Weights of a small mixture-of-experts language model, trained from scratch on English Wikipedia: 12 layers, 64 experts in each of 12 layers.
Below are experts of layer 8 (counted from 0) of a mixture-of-experts language model. Rows are named router (the router's row for the expert), gate (a neuron's input weights, with its number), up (a neuron's input weights, with its number), down (a neuron's output weights, with its number) and show model dimensions 0-191. Each number is 128 + 24 x the weight over its row's rms, rounded and kept within 0 to 255. Numbers have three digits each.
After each expert's rows: a language model's description of what the expert responds to; "gets" lists some tokens that make up at least twice as much of what it gets as of all text. This comes from a sample of Wikipedia text that the model never trained on. Tokens count by the router's weight.

# expert 38
router:111131116140183107110151134135152149189143156159134096101150154129079141080132131138127134166122147122145135129142112091156146170097144100161124125092132129138159132165125101109122122107138088114104122162159116139155109135117109148113115082144142196112117137129135144137100141109121121133178133173130099116108153160151141095063099144115119101098131130103131128155153159158095123164140126118111164117146151138110137122184140163110122128105132131093157107137145116114155176148131149145093164152136100128137129177112120162147155145144110119147087097159150135084170127098133096124
gate1:110114116106119103110120121101150088143144133145173173120145130153103151110151165154100093150132138119184135124160053122102098184143142118126105073083090120124156091122154121137127120140123115124102114135114158136115110172158115107115142147139134109113125135089111122108124117143126152133111096124128095129089140138170137129129131075115149099117076122111108146130127095146123116109115114088119070117141113104144129130141116085136115084134147100081104123107142116090152163137131125072140126100145141160131101166131092148128151141105143144149144134198139170107149120089116129125
up1:095089141177132121125126172112168140107130119165132162102113151109150123125132137177138113150112087105090122124175132130093142073131101149146157168137130135142163072151135094126122116139132119138121130145142109143150112132139145117160089116109090106145093147094118105144188151118103066134118128133090172090149126163136138162110125111098119117125121131139108188136126141108139127136110126134127162120117122147121125137135097157152080130101120114134099153165170117172152127112116165129133142168076110128160104154136139097165135152069168118136140119157132106129118129098137137161
down1:128105121143134180174151154149113156092113133128126141134110113151126093104096129139146183120131130158102130129145136150123151098118108126107148147103125155144121129159140085149118101121090163094141126109109092142137145130085108132178090152151092106133099185163118135131124152123091150134109165112106103108137106113097132136099106138113107116150138105106098165122124141076173116117120071145137121127139101102107137155102139133157103145141118152150123142104127147131111193159123155147139152127150175125174104126138149138110167115099132155169087137077127157154139099066138146134
gate2:147130147130126134085122148106118074132186104110101076121184120166127134100129117148124143142146120126128134122098126132159121133142140117122076124132164116145149130104127107164169146125143151114091121108091111117172160149090091144130134137117118153061112127109123162092108129116133177133144152172099120155105122139163146104140135149118162170086140148153133100123162094172102126131130117127130135136141108105120132092095137127118141130117137116141126151105142101135150098184076115154127123133106145090153121101164139112149158102119104120108101151156150126137169071086122071133
up2:156126158163112077137105099139135131137117158072103131136096129139147109150082163121123107157135106153121138144164095134139114121145144143143144185116107108074126120131145107146146070100142172123099132159103154142100118101111121150139124125155123109200091138105135147145118126102146145111101139103136211108124114129106115127127092091106103134159146106141138176138137118135102136112122176139144088130074158106175138106117133129114146125103152113121160110163130090156146138129144136125153162106142134158124126115124130110158124117110179126146147154121117115118101148072116164123
down2:119085125124139123090137105128071139143115118130128118139144135150155138125137104154107078196137110169106149103146129110102122128118139085167135133131134128100152131129112111124142109158140144131090134119068141116144115168142150150123135126136129109106135130114115121129113144123131104058122115069126130093141170131102085144137073097150114148139111121095128150133136125088129124113076152154072148108111113133110133126134077157094152120126116114100141140139136114126139116148092138132151161136083176111101064117125124140180121124129178135126133126169124142104097186106168156116
It responds to: Institutional name connectors. Function words and modifiers inside proper names of organizations and places: of in Gulf of Mexico, University of, National, Royal, &.
gets: ",", " and", " of", " of the", " &", " The"

# expert 32
router:102108132113170109124135154147157141162169114124133098091176155115104158139124153153112128165141172113126111115163095103159176164139138112135112088137124133137132148151128086119163123109144112101141137145167116136163112117103127154108117113132154107121125091175112143139123148118123121131144114160169102163093182117122132103100106139110116151144157124111152106135148141141098134104148114093160181143158157125086169156163168148094142119096106116104157159171157113097133175150115167154107158109143128113133123131148121151129124144147150107115113098158119114093176093083124101137
gate11:107130108103164123104169113187088117128114145118134174131103113124074174128150116130134139119095156121160120113063122121161125156169087156094112154124175136129153091130132137108138128094109123187129107147105099169077100115114173100113156156159138139104142154111107169130089109138136185129134127129142126140141169107158126098145157114131138123128156117104137156096113133158132116175116096119140119113139121156119149155146158178097142149127135105147142096088157128127122117120111118157149119123132114081104172119101084121117090106147137119145124096139125137148138143155117139125
up11:150131077116130104107113125119136105080156093093153173146138095091124159147126123138094077132114161127106117158105150137123171076116110120135111138162106138100107172100127132129091130112088138127132100083092066115133131104118100119112133158101109108126158095130172108117143102153122140155153130165131119132122149086104116113130133109098128162140145093176109082141092099116139102117099138125118118132113091099143136112123136138142168110112111140109165107119149150115107103150096153109081113170136154077103111097149122103118115150138068108154135121124111090130107115131160119123
down11:135120094148111129164070131100128153126068090164201119151125125146174090144144145111111131115125122096129132165145173150138126125087160140124106168100143129167144089132127133125150105144093107137128138085158152145142108176124127088164140149127131144115131142116129099154090141141143121121128177102132130134106099160095112116098134103140168133136123115194108085139162101097110139152118126119127116128119061079119113099116141122130098145113100129137142113121096141149104140117151096132115134142110126166107063153119126152162119134090139154135148123134129159125094145105114148116
gate12:126100195139115137178105124108113094119106137141154113165140114109146117130125138167139091137124173154151122114142129140101127083097097164167134151153127088122141128115098080102120131177177143161117118115150151095106138102099156123123129129137147120090145100116133125173120148082114117145144120154132168125113105116105113137150121142118090139125126135143150085161100119111121153111118134110075139138117145099130104139097093144119083160138137122125138119102153103120099109139140158114148126140080128129121150152101121126064118113164099169070090135164162085106136106117142102161
up12:098104119090132094126055141103113152132141103120134149121142132127118117154135110186113118099146128156142060142125147154159151102140120164158106125140157134116128175079127102110130118134125161103134102127133117100144162092132137114086137103132148126154147079114134101119137120139080086169143107195106137139151122131138116161124092119139115157147155131131180103140126113117105119121107160080112118158128120119129092146120121106140087143165133087105082119136168131126106100165111150150108155110124117105160129157107117131076107165159125125123067152133125093126136110118114127128
down12:150150106165093100127163147126164148110130118132140134106130085126099145091147141116133138119179154138122083107127083187130152145137116118099134115115121119120076155135135126094170155080093140149149139124107114168145105106101119152120142109126159079116140135149143127095163122165107121172120133134172200138148110122133132106140117158128123160110092117209157121088103139152108140150089147156167116144088162157105078113114099123114133110124114118126135120121102126087099098153096128102112104116150131115120152112132106126138118135106108072148122149118110099142127109132129133128
It responds to: Verbs and coordinators. Auxiliary and linking verbs and conjunctions continuing a clause about a subject: was, is, has, were, and, ", and is".
gets: " and", ",", " was", " is", ", and", " were"

# expert 50
router:095121136172181120114122178122140119179112126131154106113139162146116160137137131122118115167106140129169151120164096087119144154135161120140100124085126152133132113127120131090120120127176103118126131143170173137148108095119116172133135126177102184154126153111109131130103164098141112104132111139169110137093150122137131100095077134091113134127146120092113096123146134132064137104170120148139128114121172127129138118153181145123145114118148136146141130156121121126165202114101131146113147120135123134115130129147098163171136139153185109119091107121120152116149116063139134135
gate11:126130107141150091109153090138074144158174155141125099136123093081099119154130129172138117143100143118135106120156098113138144128103105163162119150107091142148127112128149119123114139168080143138147158135115162212134127104086127123105149138146117117117085132164164114153178117128095109142209143126140127102137172117133127105162145130126130151124141102105104131144136133131151108125143125106136100120134146139145136156143132104114120109152117113144110157134167120105114160143160115143122154127188145174177124158151128118144134133156125131180141151100124101141155128120138109057
up11:127148125161125124125135104155133181146121138099125109116133113144136100165157125136159126160122116108164137052147079090118141163108137163137111146107120113136112133134163092119105148132107157099150122116126136163194157096141104132147134125155115183145091142118149165142153090132128169144116096166115101112144103107164110113151127111128145164132179083125111145116119127131139101134182137082140088110119140156112108153122115120137114159128159091124116162126150121135155160137118177138084118102125101180134136161137116103162098152114150100122114139107107124088140132137102121083
down11:133117192108139148129123117127131120131130144123071164143072139143145108138140070153157155139138102171131129141122139124118138106163107176135108156113111115123126168116141159132116142166154097131102135135136125162151138160120142159111136121165116145139089134109105117165141138134171101138110166091133119185125117131100131108106150119095131095139122141180111110145170189167127155130118162182138123158114144171077124168166145119126126104121146100133141172182114174098139117108123132144162105099126115122167138107099136136147137138111127154105139146111155151126109105169119125113
gate12:081084103112153137126137090100142135158104102150110154127164139137098124142142144151131111149106138109139124116066095096122150079060155118156119115137138082173135115150149097117111125125115136099112136140172166085138123129117142132123143143130116138100107111157068138169088135144070135137149168124139112135143137107137115115151114165126130152107124140097116094105095118146123128115118125144148133096134105124152091117114125122122124105133110111128137121174079130165130135132095105162137169149133126110138125118107133158145198110131175106077179090109107144139093150129115170124
up12:141128155126096100129167091086126117102142083086156136094144114142120115122137111100129158141109152139143130124119106150125081140140110127139176110189113120124138133135123109137140158139146148096131106111168141122156122106112112113115110123148114136118104168109082149157148121107119133092150156121125122115118153126146097167159157161151136130089146118135134138105110150146102118140101156190170146104102084115136125122096136174116142163137143184148140189119085133151155143144093093110090134128169094122139167098114132182143130120137144105163126109140110148160105139119143111197
down12:175130164141164139117187129127113133141122163173125137139104156115122146126142131153112097126114078132099149092143131138143104094138144097121101137172131135093140160133099152113082136141149086136117131084116168106101125137162140109103109123125073117131117125090145162155082116123098169147129149119153107144144113151107104158101102201086133099137080120110126152105114145099150139114116166112110111109132115166122103147073126067148111182128142133147132133147132140130132153148159145100122121145136136166115156144154091168108108148147114139129134111128108123139110113128093159163
It responds to: Digits in numbers. Numeric tokens in dates, years, scores, districts and tables, like 27th, October 13, 1990s, 6–1.
gets: "2", "1", "3", "4", "6", "5"

# expert 34
router:088084102140151133123136165111127128190143097158151105089137137108126127095151102142097112146127123101139137172167104071138158170138134128137120128124143133151123116142152078079140119122130114126123123158127142131163116119152154137138113109111162158115128106153104142134114142113136117092154128160152132151083127132116119132146090134085099152145118106106153135148181165126116139117187122094133165083162131159126151115190176176124176101088129114124152129164144102117130137161127121119092152101119105131155133148156160121125159115136133120127107128144142132128175129070153108105
gate0:117132140117100141107135125146117099178100129144107139127162097126096103143157140163136149086157133179139094089177114125089145148136139074123153115115134109155132151104108108146120125121138124133104089103125120175169086115147129137134137095138139137153123085125126128181114080155119169139171099124125113119112121111135089132142094071115141145133140160119144082132114119110121133099152114146155099098134103151127145123114120093176141142119148071087153176054108120135115138117121129113103124141117168141146119138127119153133117114135162146096084136094088137097125135152154130162
up0:146127128130163112113109139132080078146137110153135121111139116129134084127166120157164136109140100170114108115178109098126106154105110100125106099114118087173140145121106125109119131099123101146113063120130137180168081171123149156101148108136157159133130100126117120164102095178122120133169106129128135141099137117137130098133120129112118152149154153131096127176110139142117125111175132125120110092097127115154154085093118099137133130119097085121145157073114136150120164109093119152106138113120139140135085113130130157138089157170160138127105115114105145106146097187133164164
down0:140144121114148085091121153115155143147129131130125108119153123161103095148140138120096081128081125114129109202144078091115119128109130119099142119122090176141120161156106132127134149128077140132136123139187146134135120117095149114150130159122152136115109121170126161123079110166152138116084148116146124155131102132092089121150094137087157121171102113175137116120155197108107200114156119093127105132136075130119176100130138109146156125077114145136131124142135132138098113123144097138144133100167145125192135138124138147129122160111111113135130129148136132117114138110128110116
gate1:102123181081098090111097159135147152127159157141110126135116141137103151125137117127141118149138162117122107136113130156123149150155188109089147140119164152078148124172141101131088111153156101109159112106141090186127082133148106145142145129110132115166158111147109160138143138163065120117082120085126125152114151131155150118111114119155141130107078132115114117090089138147154131148111098155116136155153133116059130111117120103163143154198112128126114152125143165097113113148124142117169086120122140129134124147107155128135108106124137146099133140150093171131095115156124126112
up1:115157119157125133178100104162161105107118122154128080158163125123154130136129142173115140089090157129170118081143114151120120122142084155163120125168160127110129154124142137159161144087131152116092137107135121090168130117093155147138121131137068117127085115105152092116176105127159139147108160137054116141138120138154126156114102113158089127112139089120151116089121089137156104103123124112164140130109156150120082110132154132149140146119102158084129097132150124165180120131115143127133137131123132144114120130137087144154142138124159113145156155115092153142118116092173153149
down1:190144132183144110136086138091161109118108156119124107151135137119106130134144100133133143163174125110117170150116106150117090192134136141111116165182114137104178129098127158147117175087126092124163112193169192076105121109121144159129138136113135127112139134142079138104115133101133117100117082099084152117124134153128134129148127142106092113125103144104137104086115107112111110108143140128173131135111134094171119114069141133112119100107154133132120122114162150143134155108109121154132120107114130128122136150129154136168119110153139113136161101105138145133138122135129175094
It responds to: Line breaks before entries. Line breaks and the starts of infobox fields or section headings, such as "- Born:", "- Coordinates:", "==See also==", "- C".
gets: "\n", "\n\n", "-", "°", "==", "′"

# expert 18
router:112096141139159092126139099128120141177136121157156061132119157119133132132106139151096103169141118111119162117145112051148170114113168126096116112095120108101154137122142071108164080110118105054109159166115127132151119143127128151150160117148147154090112143162109125138109130096137134093136124153128094142111151115115159126083109148082170159129133134097142124170111117124078111123141123125165126143155119131129151120127163160072134109124119119096133128116151098092158169124087129132121147137121111102134129153140107108122127118152160125106112094160122121084140135094135118126
gate0:071092093139109126177152127110131110138102088128141122146103061119114116169141093159130116156112179113158111122112131156144109160132142085127136154119090146123141169110164100158097073105162148151159110109126144121136144106120147135095130103151148068082146128118128098108122125135158124115126122127106155093134159101159076126105144108110116140133139100131131123114131107135140133099155160152108130138125143145078104100141115148114072100169132121120148142137167111162137152119153122115094135163127115154093134127134142079143169162096135113129142123100127089125153163121160133102
up0:095125175120120133143134136139172151161181152114111137130112089147153098132156114113191146084117124137133111105120129087168073106132128090130088111136152115148148127138143120139104110153122135111107155145112110154157123152154138125081130133179167119145125139129184174132142160098156078088122104124142099119102109110125143095124093079170133146133142132092125117142111151109133123161100172169133109126135127118120126152138145076110127151128130115129114083137049157131109133133155124130137127141117101142154141156095133102146134123134136127146124118117075184132165109116129121152
down0:125124174094127150146129127111095132086150143112139131122177152114136142125142100096135146179096108136103119138130113141118135144137137125133095149104107142132096093119122130124101148106145151191187119102086136132089120195166123144118135111102108121154108164147108155087114070136140109132145116128167168133154063174119127104122145156087133127113199133127125145116113132148096116102113108132117133129151156137089140118100159131142141160113128135108097124120158117157116109107118155124114130069133102117142090120144136149127154099130136151111106126155167122107188122159137101090
gate1:117116133145141093165110141111123095135119150126162136088128129160164094140151157125133089122136100134099145116121109100120138136134171149134112104125101101086131136154150098120124099116103127142099126113139125143142127132122130172112121098141088108145134081139176117191132145143138118111109139172171147093151121112133110113149099074127132164138119159111193122086110154127163134122132180153115160096124117106153134145083130174089102146136146119101130080119129102158175163158142130091110140133147096151106136120109115117141126111105120155112130123125112095189094168144108163163
up1:103096112136154136110139104066128085124149138133130116161122125108122156113091163081125151086149130120064113122106138160123112172111121099158141091116106103153170105130136144162132145087126139109147124137123147106125090145119120158117148109107136117167101145101143119139088153128163127116142104099117112144132163149120155121187111139157103096145122117139133136190103132149096130129099138134123135063061144116105136112133103097130165158143117142119097123150097148165112152126085115137102068157098126113146070166119140111125145112129132137105154137146130139112115147118103093129
down1:092114086163144141112161115101125172148153136099120105139116116157112147136124150131104166160131102166146146139112142122128108087124110125155168118114150192129149155085079153113131109141167137099142107126115121157164146091136122133173118152082125138118108181124072135133161115120104160165148132126118166154118090136133115107155142129116113100136098099108133115136104144076135141095101134154174154161147135181119133164155126116101116094119143132125175166143135135092126127118131122157104184149115085149118143135178126138108159113101120115127120119135140102163089118134136123161
It responds to: Space-joined punctuation tokens. Punctuation and spacing tokens ending in a space, such as opening quotes, open parentheses, table bars, paragraph breaks after titles, and "In ".
gets: " (", " ", " | ", ", ", "\n\n", " in "

# expert 16
router:093141114181169126128156173105114115203104129135153114093147131115080152120157132150120112182141120098109165123142086083122161156090161120139128110129126126148138113122100097104156080117127138119118103112131142138125078143106147170152072126142120136095110153173103118148091156127117121126145092149131106138092129137144138143121114109121130097126132123081143109134145121125115133108173098126160151112143158130128132141130170126080110126101139157134158113140170140140144210156090165134100187123132112108107141122126093118124142119132141121105107111149142135104136130094107117141
gate37:143175167114138157125145100149189142130136142124087136078153159092152155156142165123113140142180074084109115145130140111110130154126087158134152120142120117139136136114118130091105121163113103099130151122123128135106105119129124103117051118131143072103131105146114128143116144167146130082160150124129124129133119112111170112125130147133160148119162136148129124110133109163144109117136124128160163113144129140121142146194111124122158094169126083134124068170137157158110131157101141178100113093138134126139144147093131137138148154100155131143198121099126125150113125157126111112
up37:129181132164154152097097133147111124151143127131136111111112120153130161130168118101186096132090118160116152164140136107120102117137128131133131139096091175128134122125139138149140114142120114144106155155113156173116131116153179133117149104186122126126111153075135116155141124088131143091111165175080128117167135155124119109139136139126131131132087105115106120121125098143153139126100182132136118133108152138143105151123146123123115138143157109124133135103082167137151148126130089109137171122171153091110165099125100142170117115167099145107171136038089112127119143169142119120
down37:096119087114104105119094101133121120111154114113135107105129134127171105117149124095102079127139137179141128135116126131098113125136111125120107137120111145129144146121116110149130163113126155087139104129148173100120123158127163111142161152129140119098120131155159114101125068155143118139189156129122129128134150156095142116115074105151129134144152067200161083170129120142135114146069122118145099112196127127134117137111105129160139115128148140113106172142131145098151076090123116129119128163110185121174112138181146111116131171151108131110151137143136154104113127113166134117
gate38:104070137087124134117166140099116099150106123136112103113113138149138104117134124134106089151134127088138131109123113100142102146123136132112142073138165102138120148133175181143167098123098116143102116124126147118146121134093141150147164126127107115111106142117139164103113165126130136134165130187127133140179127182110117155146107101086152114159137130155143155136118126162114137124139093125142107112138131110134169117125148125105138098118207118093095102161142104128133164122128145133101159136170125137124126116132158103102180111118117142136177132134091180155107083094134192153
up38:126112144122100151106119159133120129106093151100135173112145147106146119117133124160134120154141109140123125134140147114152111118136097091103176138108176081120156083113163157131121124133145137153116126133137188136123131112188146155146132101100114089143082159133138151143122131142120134122144147174161147137138183156137093166097125140093157150129108100151155162133142158105129148100114148162183116138119143134142122170118091105120144146139102121152166137145109111180112161130162135105109167121108145168137137096090121073130159113143135152072127172135085128142102111142124147161
down38:147113098158112132118143105125113123137143096108154149131137102121081156126124140122098142150110142154108127147169144132125181151118134106065093151121085155077168164145164147157095180149115108142112135116143118154117124148102138110138187137161170123097148109138097109103093156112123102119134151113097120133118138136134112126110119143137108169137114152040123142116109134135126134119132098128128106146149089162179116126174131126127136144094129162101103187122109130168155158129135137128120144175113079093132142121158158130120146097109148156130108135141123099117122082116112134164
It responds to: Infobox and citation formatting. Punctuation, line breaks and units in infoboxes and references, such as UTC+ in time zones, km^{2}, Population (, ISBN 978.
gets: ")", "\n\n", "==", " |  |", " ==", "."

# expert 54
router:087082126151141121144116112126119116183119120132152106110116152130118127117112132146096099155143115120133173093155120082143152156119179100109127097095112110117168167128130077111159098128105133094131173181129138145156128107089120116132137101139134172131118152141085139110121139085115143093143118168142112133108148115126142123070140121082140141121117152079099101167118122124105113117156091126160133134152135125119132113139143167072117095138114124095149131120115092090154166158109154135085207145124111096139143119132098132138130107156142116107126113140093103090142147104124117127
gate0:134153114141132154146084091166169153119150089120136161141187131115099114136142185075154148159115102110184130196180106122134145134100106156128115122102115126118135105084146141122140130107144163134143140103186154137121129078094154119123095120176153142111137132151124139156116130130165128133127141101136109108125095099119127086081145140083081135129118122126107175128123143178121112153154122139125158151134142106154114131139137125124104158097112152144115126140149132117121124166108152103126144144108084125168136131113118135159100147098170079152103128141131142131123129123095148099
up0:138149121125089127161109135092148150117120115107154152135151127147122167118143109111106129141155115159159107136160115123150149150096133172098123137149179184137103081095127147142097113146098119144158125105141130115117109111149110094127117151161161136189125178144132137150082097113159114132150090160106141169118138106092155112091096098069129157091176105128124135139127154148089167114111161103125127143095127103126119138165135104138130163106175145136140158130156119113112138111113154153105129108156131128100127110130148107118131137114138107167138128165157144109127104166194092111
down0:128131091123177140116112128078120144103119138082142114124125145101117093150114093150124103159168112147140135118101143115170098136137137132146135117079166146144144137062161148127109125107123094152174150117107149122111123093128164146145107141117151098163134113082117140146130101126135102152122158109114131114151111117128127097112156136073081108111130147171097136122117137074102115156141114143177115144149127112137072139071126154126075160153123151129123172126131137157166155081161112162120114129123109135109137118156109103133113113110173118151139139128146141115117164165166131087
gate1:114126134158121170112140115145109106113117144137110144141148141097095128104141153187105153137101130143137115107129083160101086140122111147147112100126142126156103123113132136141110141083135126135125090143132161152106110104126099115130106067111162151150136121122117090122123158119137164150154175106091076111108135124137157156174122141128139089124138156114109105086103120150109174139155094144170179122114123147123110102135097128118132154103132116159102138169098133130126168150146139121107089143109109138107127133145127114203166157104131117096111128090093115127152156129092050125
up1:139136130104157104148145152122136102145113140113156120108102133104092186110118107106138139126124140109114121142135043120123202121159143107142122112115150123119136102141118138141144100108142137143104144147138128139103127102152127153150107113127145149182104125136148143113114138155129110115146104164152105171090053152139146155107093128176135095100135155075150128095131100139137116142156146091183107118137142154119160162148125120139114150102118057153163093108146112151119155120136141151106080055130125154154107139139136137135110124142136141107129141149125159154148130113108160135
down1:103132090100135144131115166131143133182102152126120114120167159106140125106137111141103079111123145138136147130120122140165137141087125095080139115122147074131109154138147145111109129139098126150119216121134105121159123131162131129162135098120144156128142116148123070103110122125092165129145087100166127131099170136102119174108151116101158152112109125111125108157135120137089130159143124137119114126178133101143090051049137139103136145097118131119134127160130117150174127166123142130122144145124124161083105146143145159128144130145122081105124147117125119157136126116090144106
It responds to: Date and list separators. Spaced separators inside dates and tables, like ", " before years, month names such as May or Nov, "in " before years.
gets: ", ", " ", " (", " in ", "–", "| "

# expert 57
router:120072151171172150135129119115145105180141122134135093121117130115120156166122151146103093169113127087125160122134073115135155167124134118145132076135125121107142090183126133137142100111121094122120146160140143156105098135127120168156097113141140173114146121135118154133110128142117128120170084152193115147091142131109108094128129153082108122152146133068151117124145151141089094145126091130177136128147159135104109134147167173099131126099075158124143166110108118101144176149102147143129139146107119131088122136146092138154156116130152111102139107120152111106134128119102098130
gate1:152110112163132140123139113113115135141150175118148131107123106096146114140134089133138090138129127134111103112101074114134151110132124137122154122120054139129115129154151125184121119110145130115117160156115124085088119128089123164168133110150085096121089120167103179120108165146113111164124118136148127133144152095136114148083164069117160106103149124137159092106126123127122131115132109104156119140116121098115129051112172094136126085118120140112143159128112088124104172181143165125103144126133128140099106129125104114149098104112151098091070130103133125104123158105106110114
up1:123098119116132137157147133133128127145071090124135112107140135157163146093151156134132107100110151135134108116100162133105097121168121134118139128145166165126109193116103142118127081111163156153114096136112130113115099121141110113087165131123085134147117097161183133159126100120114153114134112146130134158169098122130157154195125186135106125103101148118178158136155107109138130158142110155125154115174126125157133132130096151130099134113119073113170084157095142095121140150139132139136115124118102120182096141111122162142150107116103159089161117154094108156112152133129104104
down1:133158170098158089120112128124113132145121105083145149099136119132091115134146107114156138136137166132130173154132132166116183116114129130143156100146148116127166124126138137126136104133124156124118093139115119135129081128141092130193127128123137129121152130113123127116098108085102095155134106141121140120119105102066113075169151129128128088130116168102121111073122120157138074126121118138100125149063137148120121148150124123107135104130138084133120160138118146112129126120155163127117107095173148136132108171127164163114111111092168079102150143138130031117126155105124137108
gate2:139119138161174126104128114133133133112113143120160124145131139179075143141136124143101104176109112149132139154078059180182128152086169158170107108162133125111117116184186115125121121156141092133140103133106116144117159125121124095156115128104087147124160103133112106189099141107133161102179133136158132067110115120151135111135127113135136124119106127110120174112136112112124143123137156098138105104140126173139156114138138134095140108101136143168173107118079126137144125144148145112147148170142128099109117111125147157134114136118138130110153157094159101115161104140134158138
up2:160127155145141106188117130127133162115078129146115132143080170154145113140138139178141117144113111119103097117139148142211150125109149126146129121141115105092094103150122152121116110126082145123149153159146140164144152139140108133107111090117125165150119144164136103111147096138156151139134130139110118147133132143156105133107119139130119094110169135158119124082085124132082154167154153129092131071134118103145127182133107068119161103177114100128095158115125159146112129165153145146125104100143114153104169159101146153101103111127139118108128128135109123140119123131154068104
down2:088129129098070152164139087138163124156133144146122139083102144140135152113145117123140119100066094117145119129147106110125155115147159195127118128153140102119132128124135143125108124111132149124141143132116105152127074122146122129139107112162121130131115143098144112137127174144127089103154127111135148197145099170127152132131143107159102132147134135106103107143139140215112122153108121116117140139146110079124159117123095056136125114120150120135123157113100130135147135108145141088167144128152126172105123138109122119086121078091096096077134108076148107130165102124161115128
It responds to: Table headers, year digits. Line breaks and cells in table header rows, election results tables, and final digits of years like 2015, 2020, plus more, did not.
gets: "\n", " more", ", which", "025", "024", " also"

# expert 2
router:123141138150155078149153154135138127151122113135127109085114150122092141113140129147110095144126141101131137142158121105183123149100176131126111072110126120139119105155147100115140108133154066090118117162149145149142111156142144138121092119171134143157126154147090150157097173108123112085179116153157108135095131120133138125085086162092122113148152131074121126142140144122109119088150110103199155109160152144111119114165122174099112118117117131121145144150129092094145165121109114150109135102136079146141107129120146164138117113147120106110107096176147135109137140092087108146
gate1:144127119195119149105082129083144153151152110164131087129134149134127169136190145158151149130151113129116120155130087145106104175145147138175118116107115137110119191124082104147123121096133166096080126130095107078166133096080132180128148152120113147111140123090143112145162129110127130141127152126114154105118136122128120105117133106151115158144151151090145111157150080137132139090174110152117138102147168130109124120085155151138128147126107152095111149094117131127165161149108135158110142127149151118111115186129108114140123113110111082131124157110135150101155133125104134108
up1:089084115134104160131140139098189123134112125106147100115106106158105140104103152120075079141165132102111062137105137119121111117124109097134158137090115151117161171152121141159149125163129135107134147111060161121068123105104126140137161101091148112102095123116149106108089155067134127136150176125145105121151136132114112121145123149122150116099079128137123125128108139140126105123140125140089138117106109128134130109127100153111163139087102114141138083133092122136168142163148144140125176143146139132152131091124123144152151125158119113139171120153104135175070127125152131147
down1:120140174119109110122120157128171175040086091133123137115106119126151181153134111137104107110103123163102119107132107107138122119159154082160089137117117127130106157119134105103159123186142140142123129127136112146161130121153115128135124126106126144120120120149139118100104143078125107132133120120131101140136110163113110152111143119125083153158141149204161141137117165164125110136092104127110124134121180135081146140157108159085084108149106149122127112166152095112104139111179130137104155127107089137125148132113139116171101136140100126134124129080106137147137162113130145185
gate2:146131164119147112122112135089109100133099198141129135116084144097127155104150118104135146114093123084105153151143131136177116144138121127137125122131124100131136130146159132147080135145158096124144125144108139105110109119104166146138129135147095088130118133145134163180094167157125160128137139160087157093109140114119095141121148094127162142120163136133114124079147097120157207112139091117136127113108102159066145104151126119122120103136139133107143152143096112127161104120116176171143124151115123171158157127130152134133104079107141102114179112101135108149103090088142143103
up2:090154136134110101122144130109137126175134091148153130098133095139114172144143164158152114146114179097116111130117111101162128150109117171134125123112078113162130141138113085147102114125115117109093121144112117156075108146103141119119123102110095117103060143168136117136108132095117173092150112104110126117102153130152108137133139146129159126144122115120078148182167050114147105139170144127105071116088132106124103108123138156122138128136145093128085126139074109131123126110171114142077105129105113141131134105124151106170131117123139141143120183112132152156130140115103112130
down2:102103118179148118115130163077118127213135159158129102149151114135118139104133119146114154129121134107138152131107113143142095137122123137115146112132111176085133113182123183155141159093117139133150157103147136095159138151153155168108088122166148118131110151098123136113090145160161154137115138115098102129117131128158149128156091137128087123138153124108130127104147134119116134205156137153131108144115120135141161181105145124154151114101118114125111129136104142138067101120126129163173112133106132120145171136139105136109118114151152139118172166137160173146094142093132167099
It responds to: Person subject pronouns. Person-referring sentence subjects in biographies: he, she, who after commas, first names, and paragraph breaks before new sentences.
gets: "\n\n", " He", ", he", " he", " who", " and"